config.toml
n_layer = 19
d_model = 192
n_experts = 32
experts_per_token = 1
d_expert = 240
d_shared_expert = 0
activation = "swiglu"
moe_layers = [6, 7, 8, 9, 10, 11, 12, 13, 14, 15, 16, 17, 18]
router_score = "sigmoid"
normalize_top_k = false
routed_scale = 1.0
balance_loss = 0.00346
balance_bias = false
router_cosine_scale = 20.0
scale_expert_input = true
init_std_router = 0.00869
lr_router = 0.00129
n_head = 6
n_kv_head = 1
head_dim = 32
vocab_size = 8192
norm = "rmsnorm"
norm_place = "pre"
norm_eps = 1e-06
positions = "rope"
rope_base = 10000.0
rope_fraction = 0.5
qk_norm = false
attn_scale = 0.177
tie_embeddings = true
parallel_block = false
init = "trunc"
init_std_qkv = 0.0268
init_std_o = 0.00435
init_std_up = 0.0268
init_std_down = 0.00266
optimizer = "adamw"
lr = 0.0015
beta1 = 0.9
beta2 = 0.98
weight_decay = 0.097
lr_head = 0.00788
grad_clip = 1.0
warmup_steps = 282
schedule = "wsd"
decay_fraction = 0.709
decay_shape = "linear"
final_lr_fraction = 0.0
batch_tokens = 65536
seq_len = 512
doc_mask = true
train_tokens = 349200000
steps = 5329
dataset = "wikipedia_en"
Below are experts of layer 15 (counted from 0) of a mixture-of-experts language model. Rows are named router (the router's row for the expert), down (a neuron's output weights, with its number) and show model dimensions 0-191. Each number is 128 + 24 x the weight over its row's rms, rounded and kept within 0 to 255. Numbers have three digits each.
After each expert's rows: "comes before" lists some tokens at least twice as common just after its tokens as in all text. This comes from a sample of Wikipedia text that the model never trained on. Tokens count by the router's weight.

# expert 4
router:130114143095148152182161118134149114096195146122114133121156127109081130112133136128145116112122112117108144133112115132146116138138118143138148136136040118167099097114124115135084083140123113095097131117165119142132119120133133134118140125135182131145097140122123132128130117105140091108126141111160104129127098118137117117147100169146120150117122137108148110149157128079124153125113119124125076131128144098147165223135135117137099127137105151133128133151133166044163121137115133125130134123165094111156138180088119126181156188118146135119121107129110146099130167125115123083
down0:128148133098114104122174105115143152129147126150087154157122148160113160138181110134141119136129130109121152121129121131101098070123119154159122135129136165151151113091113136128118109153093144094106087117131137112117105097132131161168117141075153122143136114069151113124128145118152092153149152090163097110102143122181112156130083083108126166114113105132054128171131108098102083115104109137140125139114132166120139148108113121102099157095126166119130111130133085115142117124105090117174125128139135110181122158133133138140117165137086095123140138161130162127154101110106088151
down1:138130101117128146107066142154110094086118118138125111122102162101121114168122101139121131115105134135136132133095133115120122139071189116150165153115113132124113128126175170138177117089141178125087168122124120153129138118150158116128151105143103150117171116110104119100127098133105152152102124161115101150155155107080133140148139121122127164106112120126124137103155135147108138132103150135164183165102159151140121096109108130145137102139127090126118092149073149155158123084178153166125084108139132118110111153099132125105114174102100101098119153115091107120153135150096164113
down2:148148079166131155159097123129112132118192127114105159147157103180089126129081099164133152138100100103106145126133104154094083118130133125164118177141133158107161119130118102149164118125139078129148102116102138138118116134101148111095122153154140107108136130170111137120139132182127123090104166154145163156135112110085143092119096102131140110135108138124139141121070078107124089126135133128096129115117107166160132152154134167097134115104112136098106119169089120152128080131142147137129097122119106133145112093084118117136087139090081128119113145143153092137137121140095134124
comes before: ",", ")", "–", ".", " –", " and"

# expert 11
router:147126147093117113143150103125159103111139136124129132111188135131094112149111098100158133124096105106130159131127127127087134141146117144158144118137113087129119153158169140120117127117126118111139147134166131139160119180154132102131120155112174116143135140077186099108118139115140137161140090136133084139083153133144133155107126170142136100112096137149136171157132170127118135106096133124138103150145176115121143141170142112158131126168158142160171139123146110091131120125102153124091126069114101141150094147094150127111130200126144081145192135131095133100122169106154097109
down0:125078143170129137112120120151160118147107147143137117153112111111098125164118085130169114125121151153130112129142131141127130130134117186169082092142119109159134103140109111106165100096168125149121150149125116086134147087096103165108123141128143114174155162117090109086146121107158145164133084129116093135154127127174159170133126137136141105096107134160100140127122169116120132127131165110151135154117109161092126165144129103099138119135108095182156151156067115175131141172115153153130143111116122122158104099143124109126149135101163078125111120133144122091108182119152118104
down1:108135131157136122125141106146106142112149133118150107115159113136154129070075146082130123152132125113133127132147159117138111210120111156139108125144119130092076158128138165140131129131081104124136111117137179163105138140145091172110110124115141136077136151159170148114154136140149101108139109099123133129081135132163141117154147160131164137115108127169104110115182119146083114137160145125114097157120149117091103112128091141144099155166132137141142154082135143123111061113144110112108150114118180105126134117134116152087147127108103081154121094134139150146163093094102128141
down2:104126083116123133133124106111158142126140147104112144173138084125092159154167120111141120130152122132169185113072106119128170148143149155133137103106129136165141127130124125159169144090102150172126127128117115137113126102139100102132123120107072102091118125110075097126128115124097110136138096147134136156134106085168153136153148138146096148134110121110140119087156138096101172130096164099147100124151094122161133101128100125116130117135085121141108120147154098190145148140141116155091132104100159134127086058080088109127132150080108143133115115117122126100113145109144151132
comes before: ",", ".", " of", " and", " in", " were"

# expert 24
router:139137139110140123128153129133152106118192168111104129126191146129128161137121150103154141134101097140098128110135121167123098153142123131150138112130106101156157111140101126118072087116138130114119163142146141096102083118154158146110133160134197133096109148108177111122105134117121120167134146098110115143137113144150125139151121181156120143133083132130115146152134167127115118097124117114117080139112124084152159065151141107135116135154135115137129133123127143037131145134119145134123152141153133131146143108113108174130158212143131102161159101098124159109139150127141108139
down0:124125120177109102141103136134126119152068113131126190114102143165133105127138115108144153138117103142098150151108128085129106111131118097166138106129117128110122094123105145145133134109121095089107123134158075126131109136110127061138119125094147127125118158149142130154097145088118125131092117114153154065139078131158156172158090091074161088150159109090147143119126144118123119108111121138112077141130179110149143131165136132141123134157108130114126143158169150072125140162081118127121113159136110112122133163153118094151156132110123111111146094117127131133137121129154109195
down1:131105120152112099165179130119121088123185103153123150155120142113107148130034148127144124160126143154148120118134141170110173117107106131140158124154122138183118113118107138131117097143113161127107154119124103078117130131073163115121138104139114141130106145134114098124133085091119129128170115153132138122118125111102116111137148111148123092171113101130120142134057140134144156136163119146133137171122114114128155114167097113134122116147112172135093121078144101165139099093130140132167089148118129147120081122131153166137133174072119123122163090137100112117141145099139133150
down2:087137116150087130118133078088083146146140111168142148097149110161147130156145087130149140153135117138056141142164114147138167115140127111103144117130144112133149053108121142148153183105111114129142184134141111150138130097123117148167104132123126169135126150130115153135094145127092119095121116081109081115136103109156143140147110102140087111125150120128167160142105121105131127146161118125165142136141129093116164120127137125138123103108145072084115114162146120109138130125163133131161127092134108090129115103085118160135088157143149127088142156137147172128138123084095129159
comes before: "\n", "=", "\n\n", " /", ":", " ("

# expert 27
router:121124120097125111197147126096134100089077152114113139137139133133127127121127120121123148148129120124118114142115125134123111165127105182117153098111131144179108121116109155138125109118135098118130106131128118155148109127144118148169146150074148156125071136110121132114135160115126079160129158156110095132099097114154146119121139135176109145086111141091139150166145141100109133151129127160134074176112139075122127146156134121181109136141145146141165134147137121073153101127099153124123130105152125094139127136106136141152127245114140111145161120116154158108131154098123101118
down0:156106100118158148121175184116125126175164122123123152150143139113116154107116114138144143122157084150137120143117096131163125124134164120137140140080151103119171101158144127100082105158111124127093100149119168124079127114114117079131112151134137147122143080114164127142125125163100172111109113148142139132137140143132071143135151130115141128143080125133164123100096144081178125129131138116172116123117155152113154126131113124105144147123128083114147096173098154083133170126130145137132108157137155157153156136141090122120094122193179095115118157118116121145123106149174115160
down1:093127160115118111102133136146145150158143087155119103139115122117119063123175187111126171139122126133120121129134136146123192170088116140131128155179102133159109135169129133099149167137119112135113111146133089113139126098138131139123130096132129114129148148118122142142153134119164146135149144165127128081134152093126121093119136138108146084131165151129118119114145134126129088112143102142102115121152140089128110120153101132142105128154100119135120155166155166131153125193075072163104106154104124141152096180127120099164178122136110143099205145125106151139110114164132131126
down2:122092125113106135120114160162131135084146135113127117188136145173125134112099125123128126110144160126095102125125102142107158074147136142147132074114169131137149121123123085129087107107126114132154083110121167156148163110112119122128120081108160136112141075128127118108105191131132140137111103131084132075098089139124123143132153084126153096136154133120197112171131128140163129121117072154105121139100136141123122128163103100135149119135140129150110135165161145093125044139102112094128131096139125091117145129142117136128130102137131118142083149119126158143153129085145103113
comes before: "\n\n", " he", " The", " the", " He", " In"

# expert 28
router:122159116107113104177171119114151083100086131114121119113150125105135111135125140106126140112098158118121131100124150118123120125130095162138125122117059097135089105121124095121154111127116142123132128093153138142142113112121127103133105134152162152110110105110120121116132138109106133149129140114129123135145149136195120123124142131111146127123096126117121153150152149114102106110167136139135090150142138107149154000173135136162092125152139112119115105161157121028115116097090125124104110135153112127167096162108144149136139170145127114145142128117119137124117133123143085138
down0:128095190115152155102128115132111157148113136112165118114181098112157122131107114148117145145131103106128087084110132161106143117133206111133151117084101110116143149136114128104142133143154151120110120132089097152105111182093129120126131107126156135146113185118109136136138116110164140133106126101134127131133093145092114126148146087135108132152134134125144124114125185119157118118115157129108168108126134113152084142135147127167169115115148155146163156123136145186112166122143123142127117124153160121126123102055113110055140127172074145120130138107141159120108107139146153094
down1:133163111154187123090121104149129112167122088120100062129107159143150143125095153119114115134119103132087168156173137094145101122163155119123089147080087121145105138114151126121128067108118147136123157120089097174111137152114158145099133163098081099143133135079115151139111111159153148124113091137156096142128137119119148137116149109154151123103122158154184130112175089162108134126154124120098177111131118127124085139162123147139132135103094154094148109125112114095139103150162155143097113143149132133121135146118108122132130135161109117101137143116145161116147158101121094126
down2:132091129118125165140139110107125176090114132158108138155166119161177104136126147143144125170174122186158134102112098130134173144142113114091121109126130091149133084148156156147024120128115127132105174100129105143065104126097141138115114110129147114127110127113123149128092119120082135119130141108096135133092141106124129111100118147144141121142100106120098115134132120096143117151125107100142120097147133120106118104115135065112071175111099136118128144090108126054129119120145175146126124136122143125110137125104103166128129115124103134150114112104117127095119139148088153105
comes before: "-", "|", " 0", " 1", " \"", "–"

# expert 16
router:137107129116153126155137145101177106079206127122115127116171135120136127100118131121146163090115126131143136124099122103137106131153133150144137105127098109126111151130106129137047120127119093104122143112156142140125120086147123150113171127138160132139090137119191114113117154113126127151147122122150130120124122148144156143125126153127145165113118137133131123136119157099106124137121144122130102148113174063148121202127179106143126169140135151176123133120140116059141111120103133127111126134147128085174150159136125113155136157149124127151175086095138125061124123092173109146
down0:108098147143102165159127111105130168144125095138136138163186138104108089123137133157143121090119103167134124110138064118111088150169120129130147163163142173152135158137152102146143133140147166110140108165106127125125160148092132138138149156105100171116115135119133137111147139110125124065112088124114097145124118150141135109141140114164095135075118132135102125140098119105126137092136150075109170148107073157096115121137124123136165118097141128123109157164136117139150098142111120112110145178100094158141111194146108086086122124104115128124154136146162139085150121157131125129
down1:139124133151114126136194086177114106143108112152113144140140117101149121178109159123187070173127148127137137122114104141145163124125112100117166129119098108128131130139145117091148106149156094093111109094171078086134186098103088155127104144127139111123123127142124136124167136128135120121121105131120126091154151115150155140163146141080134118123131123109136168175142109119142168128129133162155146069113131104116156146115102100102134158129119146131154107132142156169149143097106133167121100106124148175156113126109094154148160132070124146079116151138129099147137100118116129137
down2:135154120136142098158101139129122086153159117119130110147091144151120152135104098078119141184136141134116104098087112126142167136166157138129148105121116119142095118085112104136071117119113093142162138123091148094124106130109165144090132141133133146097145104112120101169148136136136140126156171157088140120103141128116129072109135148144101106130164134142136105099141157086133105138119133114084124114159169149125141107112130151110110152144078132127126090146146091062141145070113074125141136174143135094066117127095151085132136120110116146112093134125126119109136122114090107136
comes before: " of", ",", " (", "s", " in", "y"

# expert 25
router:119100104125120124181171076130147124090108128123117151114128136102119144129114157097128127094114098126121155128118119107102150133122104146128129132159072132176136112108127120114131118126165091095109116139193163141125107130169173117136125136116146124119125137099134114129131134103151114127116109106126104118119135115138137146143122151136123137102118171125101138140136146112115137142117129139142111130119156131147184000124108078161097121122155122126128114125123136043123093134107130138127123089124124131133121150110108123157099050120131113113129108101112181146125121114137104094
down0:107123115183134177144102119090163117111101131109093149132136109117120101124137149154136105121124130120133119146162172176130106175121149108121149135126149125183186102094148109100136144135134098120093089120117122123110125156044143122124137112082104139134120137084138091135136113115144118129157142121077140148102129115150122181111070135178101128136123077099122163101144092109174127094140138132098137156133142088125138158145166114113135115152089120145118152103157120118125149127099146114108126149092119148117093165122140143158162128088131130122116110148132117101162149140106136142
down1:143144086118105127128147109130137122157137137142141144149134141127111130130125120148087099138119175137139088098161133115140109113108118177115133123183098074134135146156171094133162143110108137106137155118159098154155142113092130129133136155166095154151147160091080082107129115157089135149160126129152157137093137089120144151111142097094114145110114160103138088122092105166163115184083138117143167160109145132115116127132122140111173167117150144104133120151134100161112148121157151115183132136179125144133159142150153119122121146101085157098134116133116153153172144124166143142
down2:095110128117108091160102177137179105129154128090148141115101119176120148170139134080125111128044115109103114126166090132101088173085154150146157148101131151144111137121121151178156116081132168107118088114149109130126126109106146123109145098106104163115149145133121151109061120121140110120148162161129114122145105107133154131106126102122142108140110085126154119121145100130136117121085138147111162155091130128145125165155132161144127155123134142132138128104142097173098113108124122110147115149124104105177141133131128173094117128097132078114153143137134153096091124112126109135
comes before: " to", " 1", " 6", " by", " 2", " from"

# expert 22
router:142121136111133125184137121112128118093163151126130102115150122148111142130086140110113144113149116124125129099120151124141145143154130124130108093134145121123076129117120072123094096162134112100105116140158141103114130135120125106149144187103137141133123153108148135112139127126153124154127107130123107128121087139150118138080134126139142124129110126133107152126161123131137112118116126104114074200118147105152124238171146097125115150137181133135166170191128161031107109152122139124127131135121126137139156158103133136153095166109135117157128130098122134114075138092141114126
down0:161100154161149135140127124097109141124074086175155139110114110110134107102095141131145169100133167146163110177141163159118079119131150115154124105083149196127108146147142180186150136139093113135125120115128115140118148153172141132152162130151108138127097128129153089108123140146115124153142139135141139134103107113118126118173143108114154155130133134104171159135095126103072118131137131185097130115117144101121125118140100140140165139100155085088146138095127152173132133137141128095152120138103075087127122107122119153151124094087122145104134127139108102105125166137123115092
down1:177109134133096149156172182089134135114159162132133176146107151117089165131148138124111090099126147105100126133161108105120170159152131172148115141078132133104136155112162121145105140133069136135174108128084155142140105119096151112131133143137100127140092151140154157125116147131156134130115113150204161130106129148080122144147102150125097117104148154134157133117106135109114078115168151148133147129111114131141130097155133127108141132080089135091150140125089138068140129129135139141136158129130151133113137147154157115075109152106165117116102101100138116109134117124180130127
down2:102151101121115080148169068120125104111136135108108127159120127109121127112095146147118139118089125084164142152149094083151154094142118158146126115153131086135130065111132142141130165142140157167129098121161106086099141107128110073134150147104139098151110116146136153123103127101138146107132158096138102106148134175130126108114082128147117155136119079112119130084086171131157136169159125149143092133119147134156139092171103139135161121116145143133126147144102145173117151093135141165136145142092135143142081120155115102126163089143137100112125125078159107131109140156110151155
comes before: " |", ";", "  ", "\n", "=", " —"

# expert 26
router:150110131125129123211146076127143077087127145098128138121166131111103130112118153107134152110114103113126125143081125113166113163120111102105181107121090125145131136124109137117087076109102108107130101115193118128135098122133095112127140132082139174124135128082179139141123121101159115131123114146111085142122123147122150164156135152103107177109117125107144143126107189091110149120110106132124110150146143095136147061142123101155114149158158105133114143130150116081132142159101133139113131096161094133120149193122133143153147164120133130130141137113113138114129109106154110128
down0:107135126139144124106100074134071137120140116138127119131169108130105142142100138135135120099167142164087150110124145151139151148152145113125115148121125060117130088115109158133109120112095098136164119136157143135135166114146084059160146114115111109132182197123136136128119114121119129127167132112123128132126150174128125122161090092136124117109122151146098156167116117127150162160134103105193099135147141149128085139112124125109124093123121090107145112075104137091179131154158136154119125161113089138117136166133140116151095109141085167108100127123123146131136140147155164163
down1:189148094118159146133121136166131091182131141124149163152085157129167131156158134105140138191147121164111149104100134130117128135125138140129156110140109121111124142085176165097073107165150139162169122091089143152127175132100114117113079153146137120107127098132177131117162107160147122141106121139111118122135099091151149129137105121113081139116141130124104135132139110138138090174162061125128156142124105103153122141114130137122140111146111085139121086130106150095146180117178120131168141125140095134142114137107144131133122153095120165136114131140130136138147145105095115094
down2:144069144106153132117115158091161123120142131154095132175122154128121131101170160164147133128101137088098154119152135146101116164114135107118107139104117104162117116113139103115142168133102125163164123154111150157079093140126113141126145090187146154118119132131104119140171154136101136154109112120118164118112105154115128134121156123103141155127099136133147145125128144117119103151131083145149122088143137151133144126146084165154097113139107125153152122145115155055122105161126175146100147116105136139152125176132116132106128131159137079134151099086205115160118080104146154117
comes before: " |", ",", " (", " –", "'", " who"

# expert 12
router:133154140109116120131153142101191091089057146105115131142153119100112155136134136160140140143104125121112129123122136128137142137135114145134123108150097129117114128120095114111071106149116118113119132124165138133135128110143128129141118144113142178109105112110158121119121166137114119136102131099151121128137132159127137119135154134151134150100127145132117130134152149124106125113096139132122072179102139089139129027156149084121121140156172129138137157115145152044112128173148114145143161135098132085134139151105144173132100215132122101134152144102117160091110108122136105090
down0:117083148117149082159124169119150120136114095091157176152113090145168139149106099156144137187145120152165106138153175178131152123152103148112140141091165168160108093161130130127162158134127113168098125126136107139109146106169100114170160110137100128151130121133131105132124132122162110120123130096123118113136120160095143171127153133126133123123108112117094165111109073102113154104136084108155100107113125087084083134106146098130152166096112167145117098135096119168148133129119119129157131184151158144147145145108113123122146106127122137142113119082136135142104129117089121136
down1:113126109132150123122172173117151122093111132127122141142147110102136106162136144111112165116124155132147159136143141169102110157137150164112138130153069112135129157150130092129144132110128169106149104125142123104115100128112169124175096148119089133155135172110101147110129117120120166118096133155186134115181148089130129126137123107151127134125122143128152111163162151073124065077167111151165125151151119119102157122162087144074102124158161148126089096119126139172158119104120136120141144114147107131143149098134119170105104134142101152063116141115126124177099130153140116133
down2:140133096110093154101150122170123183143101140180139138108080075128122110132159104062109136142116136141115150136138153130162134156088159104141131107137156116085127112115113158170126102162130136138176138144130120121088189123110119091136125122096132141102099124121144122126109123138130132140122161177109110162139133102097117155129123070138125167120167121120124141157166145103087121178110115111155138092136099088112121161145142149082118114096109150126082102123123121068142120142092111117074136126126125140150080128135174146113119141102134110123132136108105133126125100131125115147
comes before: " |", "=", " (", " —", "/", " −"

# expert 2
router:134131104121120148156119149120159133087146128118096134117153154112095121150098133137151131158148071092136163133099132115133121148141134130109118131109099122121126129110131129107038102141123104123149127117175148142175104106159110134096140143160160128125114141139126084115131131131138110164132132090139111102110108152152128121168136145134133118121097122107094153162140157123149114143080122118142099166161140107163140035151128083159140151118154121131162119174169152049114141137133140116148149128125112135112127155115136123124114192134136136149154122099105164090110115119132079125
down0:171108122124097109076105105121129146131158111136142112135113134127119133137113180110117128129126131136150141093090142154123107158133119122140086147115125161140105094133093161157073130132157117097112134065169078101142137121109148150130121148164176139126136136150106121158107112128114138126134114127132101173111114149124117171152187186172134154135131139128152151092156094098091130100143123153166111131130173131118116143095113149085106131105127098147150142153126178078102129131141174086133088136155125131122136148165177145142126137104157140122133116120143140073138117108142095113
down1:125123122145140104146104148164191142129104079074116121118137135144100082112111128131140118149124113149128136105142115118147117122146139135145087157123148139165137116133107177201121137133154132100095117110140118122143136065160125139102114118119125075139123107121122094134166128102112142141096113140123137104132129109130115126129125142105091105081161165090121115102143087127159116137125106089178103125125144130166145114177171118125148130104119081117121127140118126101133114150162104092099092095151169169090127138090148147101100127062134151111134098156141081110152135141142108125
down2:109145138093168121143114108086181146120149070100153146120171123077074127128111071137125113082124110158127137157158121127128120111126099151124133145102115110104140088124160191155095112148138100152092141123112128113129112142161135159141119129127164140098126114082099141108137107172099093131084129091149100137136132112118136123122117139108130112153173138154165186131167112123134128104106121111134132118165123128115114133139122105131097119148100154162123145147150107065113124155134103126130117141124162168104115141141106148163108156112130145134161144147135046141116144141137113103
comes before: ":", "s", " in", " at", " on", " for"

# expert 1
router:130135139079161124165153124117137095112063160135113142139184116099114117141117115145126153106123124132125166143100128142131124150126118194119166121115168137129118124099130143100127123132126093106103118127149133181149124147120129131089123147084148085113118119112113122130145152116152109142146120124165115163124143138164126150130084150146151148130126110132135160126121134112112121121123190138144102128121128110116136255132132098109113165146133120139125131106131176089154118117100127117124161090146134093127113172118121141152118182120155091135167103149098153122118151111138129108
down0:103133155127120160184170159155105098155155104129123116146114134123140113183157143122119113141104150149153143128094070149128104124112100100148123146107119082151133120116105091116114136093131167162109117118133150163101152127138084073105142135126116156127130197156172111149090134100150162150137133146130131091137165150088145162120117126124137102110162130121157138150081081129127171091077147098102141181150104126137126136107127118190134120179137144107143145131131135123115110135160152158108129084136163110139103137105117153116154134157116145156118106130104122117119135122136141130
down1:133121101098141133169110131129153104111104079135132117099125098165151099120132103109127129131146130151117126160127102139134150098100145139089128110186103083069133159163085071136158131081113085143120135107158149167102112141117103145152126102120167111111119110121158150144120123128118095137158136161159148114122123159179122141148137137129151112162100145109165179121071123115162166128117128155130144141176140164122160118138151105103094129147125108138142140153147164147132127129126141131127156169133152197119085090128102127126150116135149111122099123170094128133151149135154138096
down2:134096151110132102161139116106123128159127116092104128147145094085147086122125117073115109139125070154133155172131139123131146096135140130110162135161085123124075125115174123081168125123135139157097130125140089109109160103109112095116149116118140151095097138127140134103092099149093104148128136144152157154121104117153147161102095115119091109165154155142169134096089114136150109104141160094142100133099077145109129140142117148135126107075116128089180152103158100168154122141166092131145129116113141153106146131110123120118126094134114158117140152165082101131082144122118124121
comes before: "s", " be", " the", " have", " make", " take"

# expert 7
router:113108121131111105126136105121126107104115120129147151137133145134132133144127155105115127134143120151081164169114149109125108152155079140134135091096102155153138128107123116095071116128099089112136113096179140098121149144118105097122121153101173118107129123075193120119111133108125118108151116131138078125122132149154132159160102110130107135128090131123153113124106154090111157138119124149153096195154150097122128187151156125173129160143121161112152098154133153063108126180121131124122127073146102120113151154113168131156135164122160106156124110099129125129173108102148098101
down0:113147118119125167073175144184118109122149184111118149146124110109134137102162136170166098119114132119132137152113121135111118166136093114138137130054144149140149142112109134115124135110142156119143150143129131109098087098114156112166097105114113146115103092092119121106125128139106131122114131149129128087147099132090143071138160092118135084120139171100111133105135125104134101136122132120127115126131120123113101142110140171123124114121078144102160178123165124104165141144092146143130105073150103136171116125104160120122139144129074112124070185172138148165138118125145101144
down1:128133173096132130135131125157146137153134106149148131140133157099107157106148078081160104133143117139147165125132132142130114135148117127128149166136119076124169134088111150154123146121109172120126139110127138118103159107120131117165165147126167147129153191113154147151083120131116123086079152114145143124178112164157128139125152173127084139159087090169115101135119157123148092099121104126090119146173144131139137119126121105106174169145130126151130137136132142143099133143134126113147085055130150141082099125113112169143075130096171120156109119084119113141133138098121129128
down2:125131113110110167137100104106142139146153083088108144102077103114144170127125171147114116157135142130124140144155115098176145149141141103114149110131115115130119091124086092110119111149134074149126126175148144079162120153122156119088151144121170127090140121126145104186097149188131124095161138091154101174090135149122122147142139118125109101117132150146135153159107073133128110165130163131140121140147125154121119125097107076148140120124168090123104138151123140121125143101142128119084153123128124104143091075091143109096107139166156159109157166100120153125131132147112137138
comes before: " the", " a", "d", "ed", " his", "ing"

# expert 5
router:151125110107131096147136122100156124108148159108140161091141126129106120156144130126128118131114124119124145141085115120106160124137098141122144123103091100123115119100104130105055106106099136126121142157158131123132105131150144118133134146104148136127123151128173149143118164112135084148138152090162124125112160127159137162152144138134105177116127123139118126143130135111115122121112118147171092158126130107122143255137119108145126169160137169130149144127150129082106105121102146108125124127117108096084107160121128125141105201117126110147175119138140128109124107154141118144
down0:129146138155136157130156140147081111143121076135137124155119119134099141163103127119141156097118077148141080084141097136202107115130137148125133125151150114156127119125133146153157177132063125149113118097164138129116136118098139154133098151095111138168148122137126154167175146122144115139176106108139156147119135123147116122148131119117148115100087124090116160131104110103155124154119145129117112150158122128173117099111127130156164105117147116149152147139127136215137133128110080128158165110121155133110147117139122109171153105107073127144082124091075140116126126103123146156
down1:137139108118097120127127105130113116098133155128131095174104106104097164132140119170134113098088115152146123126139149139117081140153096133132135129131139104121102143135061133105157146164109134145117143121109119111121165117099095156143099109105130144103151113127133139184123171113125162114143130109132126130100157134101121165073147151125125077127115133148108146145085082116116095161104138125138148118088135143096133072092142099128109184094102115111143103104144125194130158109160093073171114146103123127121140140155126126100123131117117076159109146112120162157144180132140106108
down2:124121124128144117117176101139112106143157132126155081161180161155136141156142141137089126092082125150115115146115148113163126089125079123130149126145095124135103124102131156150146192125094137106121094102152147106126116132107149136123113113120123183140139102099154152160133177131129170148128128108133073072084093145129157059080109095159146078092112150095113124091110110155145105119118160131123148101139101144138152115112100135112144126108103120132125137112120102110113118116157104134132124150129125156179116157134135126117125137146146129160151095174103145096122123124139102089
comes before: "|", " the", " a", "er", " Germany", "ers"

# expert 17
router:183124115107111104163127115122139118096110144127133130119182134120124141122106123116132154113108123103125111135127111125109129153153145192123145123115129136083111139127106132120229109125124127088113110110150105099170126105129131108118124151089194117101114133109130109154144136118142090140147117124110105123126138150133137144143142164143108136103116122143148135144143135098108143127125175119148115098161140083122138253154139087158102151158136150142140120151119137088121132141106125104113128107147105109125149139124131127154100184150131111120110106113110158130128185127129072114
down0:159136137141113114175138113143111068138115130120119135135077126092150143131131174110070115144136130157131131128116103108127107129137173140133147129155153124144171099157084094129106119138145136144082149129156088129135089136159169094160108151112132134107109140118147162082142087155109108118116153141133129113144124107138099137159158085143146118135115148144159175140122138133129088104103152174113171162099086121117120131103163138137097160111140128118144165116163081096143122082139111106118146131079133150148100096143160139083138114100156093097127126155110117090132161100117146118
down1:129136161142130124100117142090172130100139165068086143072149117154145118147156140104144064117111129155170125161145126112155140110142099080090103182136103117124156088093121097117120133148157069129163110147134149101106091132104118114109109172129122126145129116132108159125128137168106135119130130110134126151121131130093126186066098152121132125148116105151117136117137118118124135142117108181113129122132146124134142125075139130090110101130148096137110154155112081148143146116105113112120109163126142173103116109095052170145148110120110136124126123106141133131116117108159150128
down2:130081106145125150105129135108133127110157157122118157126133148139136129123134134080113140148114097046104095118157078094099147150112171139152140136117145161115104140167136121152148106109097125120126121115141121134141177125101176147147107088143109103100145129144086134084130100087104107125133130102108172120136130180093158113159104135133135133104106120159128093166157130124136130136135122107090123119120120140119114164151117090120129134156113120133125116146131139255127130145107128165108098131128133150150132117158109121124128090144161133143111116139135133112113121127117096151
comes before: "-", ")", " |", "|", "S", "A"